python train.py --routed_scale=2.5 --positions="rope" --attn_scale=0.125 --init_std_qkv=0.0485 --init_std_up=0.0694 --init_std_down=0.0694 --decay_fraction=1.0
Below are experts of layer 5 (counted from 0) of a mixture-of-experts language model. Rows are named router (the router's row for the expert), up (a neuron's input weights, with its number), down (a neuron's output weights, with its number) and show model dimensions 0-47. Each number is 500 + 25 x the weight over its row's rms, rounded and kept within 0 to 999. Numbers have three digits each.
After each expert's rows: "raises" lists some tokens whose logits its average output raises strongly, later layers aside; "gets" lists some tokens that make up at least twice as much of what it gets as of all text. This comes from a sample of Wikipedia text that the model never trained on. Tokens count by the router's weight.

# expert 58
router:497483493513476474520503537514514460528527482534512464482515491445469496542479487459479504493541496467490539477478479542538471515460503565468471
up0:508460499522485446457468495482498478495488493503511546513505509478475479489517485469499531456492492481489523497467555545445496500490486521471527
down0:498492451518484489496526585501498508511491474496510480506493500491479484485485571510496507579518522489561521472509455505462480514500491504463509
up1:483456478505461506545489521447529509497494486527508476484509465507491516583493466476508551515497513482523503461486508486525517469535498507514479
down1:481461518509499503475528443505469482479512537485475487468497494488541488467480504511493472466558491497451548477498494501520516515463468500536480
up2:516464509536503482485439508495496517461462521538496530510526477492450503511497513507523537468505502524523557532494496507492484488519496543494548
down2:518468495481509507509501489559522488496534450479525529476484508512519538491500478532480516493532512447528526505470494499517500537531476522492471
up3:529478543491440428501487470486504541578475489465520495493419503481522503544484466476513489508510510492497548515498494490495475516488514554492513
down3:460469478497529531452497507502497465547481531482479552555520468519492486457526485479485504506507507481498505524555488475486467535503483502507501
up4:510490497489481488485490469459459482507498502475488450489472477526488530526499493516499505496509543477476527533477466454510520469499537499547486
down4:524511551467526455483503519493515525537482496528486481481500532505458478487499510462496529482524496485471487517500513506483446513461492484488545
up5:455487502494529511475520500465498451522495500532501505480485481513473501485453465505490509486511435487468477489501447496478493507519500540516476
down5:503491510528467490516493497475512500492484487507476536497468493501515477478546471513495478555520519478489491514475506502483497544511418475513546
up6:535495505494505512511505507514532471498538499520501493531499509491507490519571495490505476492508562493525500463517500515494544481486492455503520
down6:491475523470505506515475533499484522453483502513507505479547520548528506514518446477500491537471476508483497526496534467434496483510505495499519
up7:516434495533510491529476530528461470467517486506542497479547514462490485502464504496499489503537494503500539477523456579477492499488507523520537
down7:466486484463484476490565511497531518530486549472488473486467470474517508572460489462512490530515532507494485465462499526480521481501520498489494
up8:512504545489456506495530523497551476516498443468537496494476525478500491499488490480513505524491445508477489488510464511457482504519515546434500
down8:509486500479464478516481507543484513491510541520512511507491477531507480525503481460526524500498506518577473498500490445509449494537504448505469
raises: "c", "1", "2", "3", "4", "5"
gets: " ", "-", "–", "/", " \"", "—"

# expert 36
router:501469518482520460469488536508494511515550506515491503475462513496532519548492475466491515492523469505495500459468516496459500527553522493493475
up0:445468536493485470504538525557475505487534471536519568475479500493478514514485500492549480537501520533530491505506508502482492566515534491524533
down0:542500474465474520475509440515492511509476483473518479532479515540506491485460515501448521445525496494498523504475474456507517495532506536518488
up1:513479534493480456504487530517522552486485479514488491485510518488517445498474553494502468536527504476516502470525437489476528498475476503518478
down1:501507533490491526522472498528498500444496463468475484492477464498499498471508534517523530489490520492462497510495503495513558498478486479499525
up2:516483539476482511548529497518484484520489485526477456474513491494505519467485493458505505489543467502499478531539525538501535495501496486453517
down2:474463508482507446507471558521512550470499517492486503486525462457495492504511513501543505535512515507480490514486491483528504503457544509511511
up3:489496507482454514517508481507513466528549482481487500512432489453478493465475517525460500521517513495500502515411482444492484514510512523511508
down3:502445509504485547502475483516507527517496451517504472516496513510502515506517469527493495490531546544540496525494506479483507518492513492516471
up4:543495519495504521444499506460491522497487491509487509482489522497559479506521511495509484525506517515467514484490489549545470520541524485465511
down4:492500533462517520507486585476475527491494487492486505506519464499476522474533496513573467523523547497528475516527497523492490522453486473468529
up5:468494490510518504539509467468541497493476514496454451487517467504501551480506547526526503506494523509506481482541498480499513488490481479481451
down5:474513485518511544520499544493515548544484545512485560498516459523475508479517496503510494471479535486488497528516473473536473504494509467488521
up6:475480498516513497488486477512474494501522521489501545488456443491480507501496461436500493508469496523513498510475494459455528529452503528519520
down6:491500521449506479489558440484517474452537504545491473512519514496508496543531458514492502498512491509507539505473517523558458477463483496467493
up7:449496495499486465466518467492542507498493465481448465487466484549472524490512487515490482508462485492521540502497508488480497514511511519534496
down7:527523478494509494519515433494459482475467538518497511501501522515496512487496558493457500470507506519474481480570499487513487494493484470507496
up8:499523495492501462475517496500487503530545488508483480470515476506498522489449501509504509488502464485471489507499503470474539511471501481472515
down8:511477517470491498449545494514488494494519528508535482525485530497531459528502471503508515521489484508488473505497541521505501508510466498496508
raises: ",", ".", " and", "ham"
gets: "on", "ard", "er", "le", "t", "ant"

# expert 47
router:502522494488509521533444520509450456518493492503518482488531512488486489502511497472525507508543511534536500485491499527492547468502515581481471
up0:504480502487498502522508511497479521529507496480451494483451505498498506528500512450500489564508524537489520524462525469502498487526461544480518
down0:507508497530502499483535533496543494503509505525471495489477550514472527475495520475471524493531547516478487527447517519519496502578475527473488
up1:498503493516451481520503506541492518520491508508486472479465530491480532518517477510478503458509546458455498495505502546489486506501505497428482
down1:480484508498493475485529535512520536490499521451548495488519505513496500452490517515508506528518484502497468522507478491572448478526503516473510
up2:534513549454511495493492500487497503465490484504488536503518500540516536478498507476543550472506522497520517478477513467462527508486463479481478
down2:472520484521529516480498502532468457528536443470494483504519468548491468470508466450499508467518508520561510496502505496470487465538500526516543
up3:439489511474492488484515468527512490564495504508484537532469511484513482482495492525460479478524454513527455503491457513494504476477530500508516
down3:512532522542491525491510470459498479479500519489534527447510492443543496518515522509510497480534439479468494575464478492518451490520521503474495
up4:502487548510487503496534468513543462525530460497492460474506465469518466501506487500468450507501510500502493525507496558498517493513546514517510
down4:508482477544498499503498513465514508440556483484517505482520446488501497499583509530505527515489493444485516470483501524458489510483508480503523
up5:500508510511451530487500488502496467533529508525483541509503485495485538475475497505472474507523433487493469492506465529488490490535519511491480
down5:470498495491480518462565516486522509508501515483483531514536513504489524488501542473538491433472505455534471473550488478518513545481537493504484
up6:507510504500506527490499514529494490548519497473527433526498481439494553546541494447496513491509510476491507517498531465459528508522529478483492
down6:517462481492506479545501511506460477485426478525510462453552500501533478540514540535518490517471491481491498463493543463471550442527517509515500
up7:488488497560512513537520516505504466488528485513468496507518519459508482517518475457482565502484536436482523486497487494477488483452488477432498
down7:541491520494517491508538532562520490491468476496491505477483488503520480534523475510522520526474541512545551511501532481476448499498464502510493
up8:478495499471505523471472496506475482489539516464498513524492498495544478473484455530482440556539522523540481498478482526525487508507535499506495
down8:472513524481451470507515497552496528536495504514485540504514500485521485472495507493493499527500491515496507536495454532484471487484482492473538
raises: "hn", "ace", "he"
gets: " that", "0", " which", "9", "1", " who"

# expert 67
router:461475456456535504498489545483489488485513520554512513494516520486502511505484459499501476463530509478490501512503488519463503494507497539488515
up0:497471515509488468499491506405497495489509526511463523546488523494520483510473470490499499481457556461484429502457476482513509496487508546501518
down0:525484513468509512485526516505519491493478476470549505508524487491500488371485465486478482479500497507541458536521519496528525508472481555516506
up1:465472487466506474469520526485509520489546531532567549506524543467531529487527466495467487482514509516470488485497512469473488506472451506470509
down1:503527531496503491483517486470530509504478468528477524518497470512514497458470504498504492535481506507496492488485513497526537478540525529511498
up2:521498534490524497514520523509507493484500511520511479513502555451529514505522517495527507485464449476557487458555500557473485468477485489518499
down2:485480478520490566521511490485501489526463451514493501528485437514551473525507473510476509527480496493508529544476512490553487522527500463499486
up3:514500511499501481501493505503513520520543529517531527528472498519465515472516521502473488514510510535555531484480489469475489495497492501510481
down3:482490534456474535502488483508473471520506491536472484518538495456471480482471467508487509495519511476486475488519502510530497531513479539540532
up4:489511478484489517511507506479479514501503481524474509483512436525530507512486483529509480528515473544518513496511513510459530500521527485485452
down4:480523539497482504513516466503485479516488532461519471493533516485505495492496491471523524460495463498533526541484453499503468498462517491515530
up5:508470479464528512464524519528508503503487505515498479463478522538517471458495467483512488507458505499516471527518515513454495496514478518495488
down5:526548463494499450516506521508510492545465522475462522508525515524519524502468470503529540535507451484492514466488541438456453511485494508502489
up6:481535506492502498510519527511517485454538455489487521498552501505472501501470489492494464504490475530494502487493470500504470473521490460499448
down6:548524496475468456547479450505504484542460498492467518515490562487450506478505516478494499520464513536508481511527511525522485515522511494509457
up7:495497504523456538515468491480513513523516534495515493507499519472453526569482533476537476437502513492480509508500511535474519525494512511440518
down7:472489515501480497513447542530452457481512478493506487508494495489510488540514526468457527565519489534491477488513497473532526462508498505496510
up8:517517559491526450476477521539510537472474485540562507465487472526472514494492527490501521521487481493520511486508434475496494487504536491458517
down8:492482489508488492508528523469484511561476502457483550477502502514533492485501484518505459447520527504481529510550495480499520517487504481495506
raises: "ice", "ist", "on"
gets: "==", "===", "\n", " was", " have", " is"

# expert 93
router:485515521470498488473505511502445466517524474504509475467478486466502431564489514443463513493548476487537517485468506527485527519539520510476493
up0:501503538505471477461495516505538500477516544495472479432457493515523485503562478481446481514497548468506529499504507517494466547495562507533493
down0:470506528502456481479466474492483478493540534480493535472467535480481500487497531478480509488455494491525502531486495510480492463492464510532556
up1:464510525486497492468507521518482476536464486456491512499502502518535438526438478477455484488515437479527511497519489508519494493497521474517520
down1:477475491528477491509458487478510464527489490517509431470484510485498538492504503493510512542513471520548452495548488499491460487530495494512523
up2:514521493482473487542525510508464524527498435508472467475461519520497501488493499515511452515507502505453503517480502479499533532433466485529515
down2:494484513474516562472477511507496471522529466468516501505535542535475446501455490492445521513487470450476489444489522526543537545502527528494537
up3:466484494472528524480494502444497490527495506497507507501480520500516431464518490510502567548562494461457528480523475478500456509481493481479450
down3:543525507517513506509474490552510509472481541519479490513491457471485528469476539517516486511446514503504456454508511498513493498534469506454559
up4:504499481458491545553487501516517498509507512507487505475482491506528451524512473507494535521550466515534517491521463536471481539517459482487493
down4:524469534477481495485527500485498528517538520467489528465507459525520512491506497486496539528531501481524509538511476482505548499498478494477486
up5:519489491460512506486506443534500497529476485476531472505482521483489506518506483456474511485553474495536535501484556523510516476540476492493534
down5:495515526535539503480531485536512500511503522501488538482503490524496493468515487498488508463467526492461514525531515526475488476493511539568500
up6:514500493511459510486502462532515530492485459525483502486476493483487486511448536487513489510538537527522512501457513505486497532509507470469520
down6:533475478499524489527487536480479493468541506491471493505484515456537532485509516498504536503548448488530505511505461516506449496494494495459523
up7:454557456504490495529475509535493485518539478515487543488534489539466510529493510500503520521519492447503465480509480513517516530506441468480458
down7:478484495472535488502461436448494519496455532473490476515537521491454502550512528476469486469532499514477449485520513509537501538465528495551564
up8:545520506470465508526499500527475439514551537510495525511513515495524495525517540487502469512444500480450508505474482467509494487503527520498451
down8:530527509528469490491492526498561526504524530502527459489482459541479490501513508497479501505463534474507490500472514502476486526498496465541488
raises: "-", "–", "ly"
gets: "0", "9", "2", "5", "4", "8"

# expert 69
router:496515477477470445485449535485501490502537501542462464486492529485517480507476481527462480510531487458517491520483446486479476508470523566456503
up0:466486466474492476505481466481466503464586499495510492499502544487513448514509468499526522493511447444498436476521478467458471486450466549508511
down0:500503504528508525490531433497500512541437483462500529505468513523487524465494497497474523517522509480523511520485503470519533530569506447512470
up1:538511481538505492477466475496520539506493476521501491472489460491496487497513500532454493531492498529478523450479532459528489487475500503486496
down1:542435497478502491420545484532507507477481509492507495500515506491450526491516520483502506507515524471460507461548537477498537500495501491504502
up2:531465532517492491479455506536519491521496503497482476479443480484500484495483499476486488491499485515489465488479468495466511473511426459488504
down2:497514536481512480451514475515532466506486516522498510480498536513483493448457537530533488465523521481493505528471492484513489516475513516506533
up3:524487493525510523481468529515500523525524483498454519547485497548474531478507502544504482478505523512475527499448482496514516532531508507483483
down3:536431490479512478505467507499512494476528473517509502548488493461467533464499509507521503527487506483505500512501496466487505548509512498520481
up4:517504496523526483519444491480529536495522515487541507463443473508544491545490490520491485487494513506483515512530480481516520529553530445505479
down4:486517472485497487496559452464513503513507471507426473564523509486490554476520525470471497520473511431502501487513482496480492470477495505490485
up5:521444488460558523492522503501479490485502524520480481468519507501539505475495490528481479482543484474526473501482460499512497480490514492502523
down5:525459516514524499518510524463471510515524494530516506490528464499513515409509460486494499505450504522501528518527461500469517464517503507504487
up6:513469530519464501524473498452482513497525503457502519518463504499493437520482454450537484507532484494481499513484513516486494525517481537435471
down6:528526482511474512474473484537472498451536468445521458505503501514537512464509459494534495481510503525506499474516520477491520493486495480513483
up7:519469484509479504533531483501496532500493500530547513537486494497462524504498514504492477487523527470503520470420506500508498520494527543440505
down7:490471509494455498522497466519492502555509506477517504498508478516476520469485466508538475499514516483448502495483495508486486512449507547505538
up8:526530479510493526501486562516460486507556540451482497497513533492490539491479501521522554550459533464487492487525506474518502514517459500486484
down8:493528528529515544511472542476485527487517498491496527494487481515493508472529516536513500488522471532487488504512480566501486511488473456512540
raises: "-", "\n", "|"
gets: "\n", "==", "===", " ==", "====", " ==="

# expert 25
router:462447455510480443478464542505513481495515522544485484472510498481486462535500459505487501467499506484492481464521447535519492460523540500489495
up0:524496523447482505514474517511497487517487472501462461473511510512561512498517463469472511521497495510537508455536516492459496512516496509486484
down0:472527472549515512486488526511471528474509534465497531549501510523509502501472524524515497501512476490478443454510469516492508533496484511498481
up1:476512517521535466579483515513509517493525501515454524539479485477515495482512502458544489528500474515485463517506517455542494495554490498523515
down1:534506487507495481464523506480506495509455485497506502460526534502522532518514519478443503453515468503443524516525484504492490493491522508498469
up2:494484484471489480494474493478486482532507471515496441493474486489498489508460506496502492470475490512543479488464475469489485492470524528482512
down2:517515503544507498497511496482472490473489519525511485485506529483500495544517535473512538536443474476457498526509532519476508509470462468529517
up3:516504496498473543523479484503475486536493503535510510519503472474489526469522429498543511501515483515482523512486475523518461447528497567463495
down3:508474550489489507493483450496496533495507490508473521493526485509480490497520503485518448498492508530548498540464519448529520504553497464450508
up4:501489470473469501508486501504531555484512505482497518479494469499464464487492527497476499490491492537500493514515448504480505484518519515525491
down4:497536518502560499517489513532503502454493539482469491495512503495465494515490542454481531502462506506507508534501535496489491482517493489514487
up5:483430481511544466503532516518518473507464468495494487480499509484561519480473458562495479536512520470434466498509504475492478514506496483527496
down5:493521525541499518523495466495455486500481489474471526491485501516450537483530495454479440488498532465512475532516490527514518510514512488502495
up6:480497469474508512474543474512512468467507473517527490488488520481462488482467470473515530508523478457518499494468495530509493458473498501516514
down6:493509531513507453481545506452512491464493490516570475510523492513528493540494519478477496471525498494487512469490503501479500512461507534468480
up7:481473513512535445539478513491467489489471505527501528515474512520519492527515512511508518512556493495474474509512499525524531505485493500502506
down7:477510525463572494489492503489532498498480505500508481506526495528514484507522458530540511479555541509510509524492555516474509518445496487504490
up8:481492526483514531496470529498491491537542491511514498456466481488523518489516500537422511503497502499483532489530535490485497503470510502493478
down8:480496505536500489530448484461470502501529514522524522549519486461507532512455493510490572489520511521483515497424505484517525489543506517496500
raises: "-", " and", "er"
gets: "is", "es", "as", "os", "el", "z"

# expert 30
router:495453491499470508520504582471472500532527518563515463474466532478494512504520492506488505487505446492497490504457489557482509520471540504464481
up0:519485463513527517500498543504492505506499541509535465491554535443431512533514483496464509468501513495501522522486509531443499529491498506493479
down0:503506478462488502471494502516519495503489487526486511525495507462483531500511473451510463492530465518510486451549527491459462475516487487491551
up1:506484540467513486498463487536543577497510468505543482462518517494488501535503538455516491497511519488468506484479481491521485507502499471497491
down1:501535516504484501508492482525502477504488559525504513471537507505517472468449487489493510476461486522498540471515499520489533511523504532540457
up2:548464500454513513513471518466519502503519496526494523470508480481499494474502500456484489508519511496507533493503479525470509495498521529452541
down2:509475454521494451565525474485464470531485473534508468542507525498514502557502512524498499523478499464494463539468544506525497482510462468529479
up3:480468484490503486518499563496491510533478538477520530524440487499493486478465503475497464522514488529486529484526500546481462460485519545506486
down3:472514507487508445525520500495493499505493473465475525452488514499479443497562517481491520532480477527483498491538536470480508539475565495546494
up4:494477513487498492475486561492490491461465529519489497506472541519478514505495469475495498499492517501466492508492508535510545520451484510471474
down4:506492493513483500521550467459492534555505537543527522501466496492496502514532487513522507528447477534477495472509544512491501494507456501527520
up5:515490485455506512484441527497473485470478512540504503468506478515556494507488510460479498444512480519471483455530443521504478460550513502498442
down5:521446503519501516477486489511483465508535492502459532477513532512464498472541473547514502473498487506501481511543492531477486526441529471468486
up6:516517464504507493476505521469517449560515493493501499464519533504528502491447497496531502503448482530521482517513507519534506485509491481512513
down6:518501494514522481533498494504478491500484488504540487518519463456517459483529543501516504515530499534532535532526498517475492487507500510468505
up7:475508550493457467512504504479517504502538483447499475495490453480477468488521522506481540524549526456489543494518524522522492528493502530471520
down7:506490466505522511480485551518502529469483518468458521536516487515516515465503470491496517522504496525470470528468478484525475463485443490525488
up8:515454538493537442501486512458527475497493479549532487492476474472446508510450529469474506514461505525519495522488482486504511537530499495545502
down8:509527520493507493525478470471511428488517526499522463512524540511504504548465508519455506578506551506478477494509501449480514486483475521524516
raises: "\n", " However", " Also", " This"
gets: ")", ".", "\"", ").", "),", "%"

# expert 4
router:463496501510495520480487540486484479512504484510465493474456536490501442490498516474484502487547458486501492477478489496507505525460547556510447
up0:437493503521496500480487528497525473534564522491488504524485506517507511502536502471505540520509497467520530495514466536481515511474498511484487
down0:516556528504526507494492461503471519502522514524516505482494482507490510506455483480529474476474480534538500498547498492505513499502477530489477
up1:460468476475505503495489533486531483499523510504517538501522533491474506507470494499530462502526505562493497528520502509464557467492509521485472
down1:489523513514539470552485486522502530464505459528501471535468543509494505497475555456511483492494510482480480522508491447507518466504468515541538
up2:508473467503510483498442507454485531477515483532479502500505526500485494497512509513503549471495558491543477476475523553569532506461460468483504
down2:478515515534479496491519470516538477534473515515507501516454478469480504507492408485533500514508515456506515443492512530502498478485532496527462
up3:488472471474508497555456511487492491499479505525483486517491480451524469510546524482529483478566483494493479519495497510463487510494494550528508
down3:480502511531497466518517528500509474502481515467503454568489529508491510473514538492508546505470482485540490499474484516475504512515543494440537
up4:485517542489557511488535514486470497510527464484478478501441528547507494544512550493474500493533508523461521510501504510504540539510501506513454
down4:498509484485493513501546500502493511523490499483497501504505486522480449465481506481530527447478511522490536479485530517482461534551499479498520
up5:510512505468566504523497514511530520539538484522489526516484471471516486482530472499539502469516451479467515506487534493524565528471538541448500
down5:545461478522489546471498493496485507490502463497520498517539496531509505476488512583481522508434511461501488485473451497503476503467464512478496
up6:493494524529490522490507540485502535475515443506504477448498538471495555549530499488468500506513519538515502477499454512482454536477520488536460
down6:520527514472521544509501511473490498515505502508503520522512480489532503517473496457518448473472501483462555514521480504524498481463480538517462
up7:491546481506462497511488505484496413504501476494515500503501470495515494510539524452513506439489531541493464525479504480537523484489496515524498
down7:497517518518483506531547461504457505549495506463497469504461523488480509484521486509503469545499493499485494517490518497501498496483483512484482
up8:449531525510496507475465519517503492520520513510503464469504492501490487489550501479502488516490498514518447496470471454490500501474475532508502
down8:476511521554509514465531569510517503486476519508507520518511495501543519491506473482478545501490486512510478478530516493506505487437509470501528
raises: " at", "ist", ";", "'", ",", " as"
gets: " |", "|", " in", ";", " team", " Cup"

# expert 75
router:536471468507482490514526530499471437490504459507529468453488535473503505552478537495480500509513509532503507510480501542486530527464498524454430
up0:485505480484503473502488505505458504525510469477520470490551557463497518551525530511503531482515466500521527500479511522529531504551561467486436
down0:517471512506480474516517449489489497530492483488504473537478530483441508488508512508497510518516534486486523490510517521501508465523499492493503
up1:503510498489518473536501527495510490533490457485499473499508500505489508500520510554512510498533521465513491525485452544526489527508541545526470
down1:493467509508475513515497482465512512458543464493522514509507497495528490499513492510517510515494492532517446505510523487504536477485443471501482
up2:488505490514500479502492496484544518536535529489489483462516497508518486491471516492528578480520533516504524511468495480524513536499487520448486
down2:466525546497538529420521479522500474488515485479482521494498465462474474498481520463525480464507467514494514527513498534472482467469550476525514
up3:466468509533463485496487497473507473495457517518556492499508576447472530508477525480512499468512495489499506488497536496469510517531504474511508
down3:490503512533447506509504466506524499461475531504500542479488522514530511438490550516485528525490492478494440535507476511528531518491480513432512
up4:488523537501468474469479492464476463513519510483457467504494523552519516493501552486523542474495528449530474516501492534493530482475501527480484
down4:503519515494492504493514578488499526530463498482463508523479473518535493507509491535529498494503555515481532532534488524468498478487529489511499
up5:516522514487459543461526522522516476452459467520480544514497501469461478517479471494530482513517517554471496457512526487462511497537519477458475
down5:531478522493503495499507510504521468526490498532487497478507549523506509482523557472471504547515538471544516467469518514518467534486511516588547
up6:478529503510557488518516457509526456493530492549477524463486451492483497522464501480490513515482466486519441478471501486502493532537528442526484
down6:560532506527481476459517482497487505478452495492506478504492516496519482517529522444466478513518518488477500483471476522518489463556508469524533
up7:520512482495472447489544502497498492533463465523462476522472484499490497473511477493516498511523520488500474551486509513449515483511485440509474
down7:536496461479518524488544444529505512479508499509485507499523485460487469475460559515514500493461456504543537455498501480509498506524528466513522
up8:518482476485491480486471497480490461510494495496481538497508507538498472505457511493488527515508463540527485531495493500465498485473456540472529
down8:504528528533490500496509495508483517512519480428481464495524519504503492536494487504507464448480503474435520501482438481508499466506483474511510
raises: "s", " and", " of", " in", " on"
gets: "'", ")", "1", "\"", "s", "’"

# expert 80
router:495505469508538498493507586448450494528531485508505487500421529471506484504500491453477517520490474497521499465521465553480504523498520538494465
up0:511504531503486502535511494450482499515496534493510482508504482486519504543512465503493523541492473481478527520511451482523455509509512495544458
down0:473510465504530509491483472516522498510513497456483534494516511506502479475483474503531483547485519563476495485463471479528476493498493495512547
up1:529496475483486459493498485501473496500508486479543515537465499465470442491442536465449485525443502504552470516509547516460516483487491491514500
down1:487505487479458493502509488500507520518495494450482503489493485553523512495514535519523485478520517533495550474516502523513499438502485498509500
up2:539477539459499508496473483488486478479482512460506477485492512507495508505502453465497500543492554511518504490490523477482503541480461536495494
down2:505557494519532462481509484559509507515500495496502508512480491494465538551525531518494493529475509520516573529501537470509524530509486524499480
up3:522471524478514474524491529453503526538510499481467533491468502523513499493494525546539473500528486512494442494442535514487489486479470513482527
down3:517503509530499543510510440553469521467523530491541548484522507460529495481513488483505458497499508539453542503500484505496475489460484496526501
up4:539485542481499475497512517472464553500525488527493524535491527460497461525501511489513527485502518513510516462509487488491508465454511495515485
down4:476484536549500493536532499501541530482508521528513488526493499507493537489499504529526507481467490528466489503490497535516474512488529472492453
up5:512478495498505525473484479451513463507531481509488490477502493427505514502483502508485460505508494530463505517578516500492507504503509460491487
down5:470531518499467474511503493506483491460474488502525508528481491492469477464509542497506521513477533518478442481525481502494489487472520506497521
up6:503492476492504468474526511474478517468480496549460506481522492484499498479512470488527503494432521516549492445537550496525498508549497490492461
down6:502502495480523501492497527507508505529560542505528505527494498491427467517504435528468551532463524444503502451460480478519488500517522507498470
up7:502477477462502478490411541517464537506543521490498528506455512522499479528488552508515503501488504532546490515533506535519525485536507473485495
down7:471487501471475478461474518454522523493521531492507486517502485492504520503501467532506481530503525510522518492503492525452501494500480505444501
up8:526475527506512532463510513495457503493474483430503483459487537503500465520524492482498494488508497477488543476474552493507494495496513529482491
down8:495529528520481489475486456457488483515483467532532547473483469530496465504521472464479495506493495459521484542485513506487505509502517473483523
raises: "1", "5", "ha", "-", "2", "'"
gets: " ", " —", " −", " ·", " New", " Notes"

# expert 64
router:482503503533500490533451559492495489511521512549498503463496539478491516551502466489487496522511484526526484482441480533466509516526527506514476
up0:521471474486490534502492477483483485461510525503534444484493491461503506418478516455500513471462498533503535488468521521511504497544488519488523
down0:506444513470539468500480534495530562488501502522466533548527507511516549559526473502487525533489507492493511520469471494461510484523520525486496
up1:526486524509536523537511515497497500512511478570492497508510502479533480541506475455480532455494540497532489497488474519469501492496481519484475
down1:528474502494505512518456547491505498490475555471516510491502517471488477443455521524487488502493498513524488504528510503510491524529504451505558
up2:454503525472473462494558493469483514494517503442508496493503553521491491511503520508513519459499496492468530501486472459478485493471508484485526
down2:514489503505543541504528451526504490496508505448487521486500519485488516498529466487490484488516576536513503522453522495533470499516504503504485
up3:447501486511490468525476527532489499511483488467481504493518492469440548506465490514511490512522514527504483510521505486515526541486498465511483
down3:498502511518502514524516419496476524494476537442503499492527523508495503515528494492458469461524501464502488499519539487498488463524489511512553
up4:487524526452445448482425520500490474521505516504522493491498503452491483489495500494512480500491543478502533541507536514451493477533525490483465
down4:574510512488504515518497487520516525479529519490486501504516468506476492435527452529534509517507495498455526532533496526503538495480555466483528
up5:482516512484488482468505467496541508495489500541506513515530450482470450472522498475479519530536470522547520508489526470540502534554442517538505
down5:484515510474511491505478452491546479521495503505500517513522518540469493507479521487517462556440499485500483461495500478492510502529487485503510
up6:488509466518491480490486542483522514475527506438472471510563516487534495469530515455437504517495478484500512540524491510493471501512499507478474
down6:558480514500517522526454511462487524489494523450514502521490456482530455502488499493510518494534516468462532468513501477472492537486508459517507
up7:474530482522464520523499524521512498518524515477500490468482476504450488524509526465498499522477482524490504541440501514513500534501492503501544
down7:504512482507479454469484489482487502481478501512448526475457509523486509511492507511487451514522487506493479489555470523486502534487495490512487
up8:479482472521501490439489518521490478512485493523467489549511513485491518461503477480498486500529493516476507514505495478525451546530522507481470
down8:514514488485538508499519513507496540522468535472504543464500505498498477465499493547500492502493468518525499487487545541519504459506508485475494
raises: ".", " S", "'", " and", ","
gets: "in", "n", "en", "on", "u", "il"